Experts of a small language model.
Size: 9 layers, vocabulary 8192.
Below are experts of layer 2 (counted from 0) of a mixture-of-experts language model. Rows are named down (a neuron's output weights, with its number) and show model dimensions 0-159. Each number is 200 + 30 x the weight over its row's rms, rounded and kept within 0 to 999.
Before each expert's rows: "raises" lists some tokens whose logits its average output raises strongly, later layers aside. This comes from a sample of Wikipedia text that the model never trained on.

# expert 57
raises: " total", "0", "e"
down3,184,212,211,208,202,199,242,211,190,219,193,179,185,259,226,220,183,136,187,192,205,167,163,207,183,195,183,174,211,223,178,206,157,202,175,187,202,213,171,165,202,193,194,198,179,173,243,162,229,226,248,234,207,146,158,241,192,191,221,169,170,236,218,148,140,189,183,196,217,207,254,205,185,227,151,226,196,207,225,200,171,213,185,155,230,157,173,191,147,168,280,229,194,204,163,180,214,234,118,228,187,205,234,183,125,171,180,161,194,164,185,264,198,195,189,224,241,233,221,220,163,246,153,185,214,172,226,231,202,198,190,183,221,138,198,233,216,199,176,144,180,197,190,180,127,229,196,203,173,207,271,146,203,164,217,237,189,183,178,196

# expert 27
raises: ":", ",", " |", ".", " and", " as"
down7,171,114,247,256,247,259,238,136,215,177,196,211,161,189,213,186,241,135,190,222,170,227,209,197,183,212,186,201,205,198,164,217,208,234,223,160,247,186,168,166,234,222,251,197,189,217,187,267,223,155,204,188,229,210,168,167,212,242,219,209,203,222,226,128,196,188,207,224,191,234,189,223,223,200,152,223,155,191,171,213,204,206,162,156,231,221,139,169,241,220,173,195,258,194,180,195,194,172,137,221,194,214,190,293,175,177,231,221,189,174,235,215,215,185,154,228,178,214,205,198,192,236,193,245,171,203,198,200,208,188,196,195,217,201,153,190,162,214,151,189,143,177,192,166,201,195,227,254,223,194,161,157,203,186,184,230,185,204,186,194

# expert 34
raises: " the", " a", " two", " in", " his", " all"
down1,199,175,174,186,204,206,218,144,210,240,168,251,174,185,160,221,194,190,189,178,180,230,152,231,220,174,240,191,227,165,203,231,152,182,158,229,188,190,193,252,256,169,210,205,188,235,208,185,227,218,156,233,216,186,241,214,205,204,196,236,193,257,185,189,168,195,193,146,212,268,226,191,208,280,167,200,187,190,221,256,235,255,179,159,126,221,196,267,220,224,205,253,174,230,163,160,198,232,176,213,207,231,213,231,184,195,177,220,174,253,196,200,152,248,177,185,189,212,162,201,165,221,212,200,245,174,200,186,183,177,219,232,239,227,186,179,153,179,209,257,267,199,234,204,214,182,214,186,189,196,174,149,250,186,226,174,226,219,227,223

# expert 32
raises: "arian", "ant", "ible", "ation", "ary", "ion"
down1,201,194,287,240,222,202,189,193,203,209,212,217,197,290,223,206,225,192,202,145,194,196,244,208,204,157,190,209,172,176,186,179,203,228,142,228,235,193,189,212,248,263,219,208,156,196,167,189,207,182,169,221,174,231,200,181,177,191,180,209,154,220,183,188,192,201,207,178,257,167,192,199,216,202,238,196,198,211,157,191,228,235,165,156,201,159,238,186,196,199,195,193,212,187,185,185,191,261,201,179,184,221,235,215,154,213,202,258,218,175,260,232,188,176,231,175,241,188,195,175,183,191,203,273,194,127,206,204,158,165,172,177,186,236,213,205,109,233,209,229,181,224,101,212,115,194,212,224,226,185,184,168,185,234,191,177,213,196,192,196

# expert 33
raises: "y", "s", "ria", "-", " the", "es"
down12,210,216,173,231,190,217,194,223,158,181,186,213,173,185,196,244,234,140,206,190,206,237,198,193,173,170,235,168,192,216,188,127,193,179,155,197,225,248,196,226,236,180,199,176,183,169,166,210,180,201,169,230,139,225,216,206,219,244,223,216,190,212,170,153,158,201,203,190,201,185,210,218,218,178,224,175,237,170,204,210,252,187,204,202,212,243,221,257,200,194,228,172,177,207,126,158,210,175,165,185,206,169,162,207,202,222,137,172,211,217,214,163,202,151,167,164,191,216,164,214,190,208,181,255,195,208,147,243,185,218,221,124,262,161,179,173,217,199,191,309,207,187,218,157,177,144,220,217,178,247,186,211,219,158,160,213,150,174,168,178

# expert 5
raises: "=", "|", "\"", "\n\n", "-", "\n"
down8,192,188,247,221,217,200,236,210,159,179,201,167,191,204,249,214,239,211,156,227,189,180,197,197,173,239,240,232,122,233,210,236,156,197,235,225,182,199,193,189,155,190,272,175,177,220,194,261,237,135,201,224,242,190,216,251,211,203,217,209,192,263,236,182,181,196,152,181,181,269,196,237,220,198,188,191,241,181,204,194,190,149,158,201,227,156,240,203,204,166,171,167,193,192,198,176,150,205,230,157,166,175,247,193,210,252,209,221,211,198,196,218,182,140,207,245,229,188,231,249,149,192,174,214,167,203,229,195,206,213,203,211,118,151,259,206,166,235,213,210,214,201,195,227,204,207,217,218,175,186,220,233,226,263,220,159,233,205,219,206

# expert 63
raises: "=", "\n", "\n\n", ")", "\n ", " he"
down7,230,223,236,162,230,196,200,209,237,182,213,226,182,226,225,194,135,189,229,256,195,258,261,150,166,215,219,158,252,184,227,187,208,233,243,187,176,240,216,190,202,203,222,225,182,163,258,240,206,150,225,216,166,193,213,208,217,188,192,156,204,219,184,131,214,180,195,170,146,228,231,204,162,197,182,206,180,184,298,179,153,215,145,233,161,144,185,186,162,184,164,186,237,167,230,149,221,241,207,206,219,173,235,193,196,217,180,281,197,183,196,247,161,223,179,217,207,245,147,197,186,212,229,219,234,237,213,205,205,189,193,176,246,195,180,252,204,159,221,182,199,199,176,207,212,227,185,193,186,180,203,205,210,236,193,212,249,207,250,217

# expert 56
raises: ":", ";", " (", " at", " and", " of"
down7,161,255,236,244,153,218,108,181,221,206,221,192,198,235,167,190,217,177,182,173,196,225,156,171,189,242,195,194,187,214,181,232,215,145,152,216,223,240,204,208,206,239,201,208,176,291,144,196,151,203,168,254,203,166,141,217,220,235,211,200,184,166,203,235,212,182,124,234,208,158,199,229,219,161,189,240,177,164,226,212,181,241,171,151,247,218,183,222,217,198,192,180,202,143,213,153,203,224,197,182,167,229,164,196,173,209,248,227,203,192,186,208,232,242,232,231,216,195,159,230,243,182,246,219,247,192,201,160,167,213,223,153,195,143,203,198,218,190,203,196,153,226,158,182,155,218,222,214,204,194,205,213,191,168,187,199,200,197,219,241

# expert 58
raises: " but", " however", " while", " which", " although", " where"
down7,248,189,198,215,205,184,176,209,173,246,167,208,236,166,176,205,174,197,226,186,243,203,206,205,274,157,192,162,216,186,189,175,180,203,172,152,213,180,250,174,201,214,196,192,244,233,298,188,177,200,219,183,133,202,224,171,212,246,157,204,184,172,157,214,209,175,162,226,222,223,238,194,222,236,215,217,185,185,160,192,187,175,218,187,213,182,214,221,196,141,248,251,205,239,190,185,253,187,214,227,222,231,211,221,204,214,172,219,177,179,188,193,205,204,211,206,145,248,205,174,176,212,176,178,188,275,229,210,217,234,235,192,168,182,126,186,177,176,164,193,151,172,216,221,169,183,218,142,128,160,141,221,193,162,175,175,177,152,189,155

# expert 6
raises: "tt", "d", "ff", "vin", "kes", "shi"
down8,197,212,200,164,201,207,167,178,216,206,191,219,220,146,171,203,235,225,218,216,190,146,179,194,198,148,240,257,202,235,254,221,277,220,239,215,199,191,150,154,236,232,224,183,183,147,240,205,176,170,162,201,172,216,208,275,172,192,209,139,200,188,237,188,149,176,121,195,207,231,171,169,238,170,204,188,152,161,165,188,201,213,224,230,212,177,237,222,163,206,217,264,196,200,241,203,209,179,194,134,260,165,231,213,201,222,226,181,232,237,201,186,158,178,132,153,210,197,190,235,204,199,240,185,207,244,236,164,166,198,169,216,189,208,213,190,177,178,155,175,182,214,184,216,203,201,216,224,183,209,144,222,178,185,236,179,182,247,185,195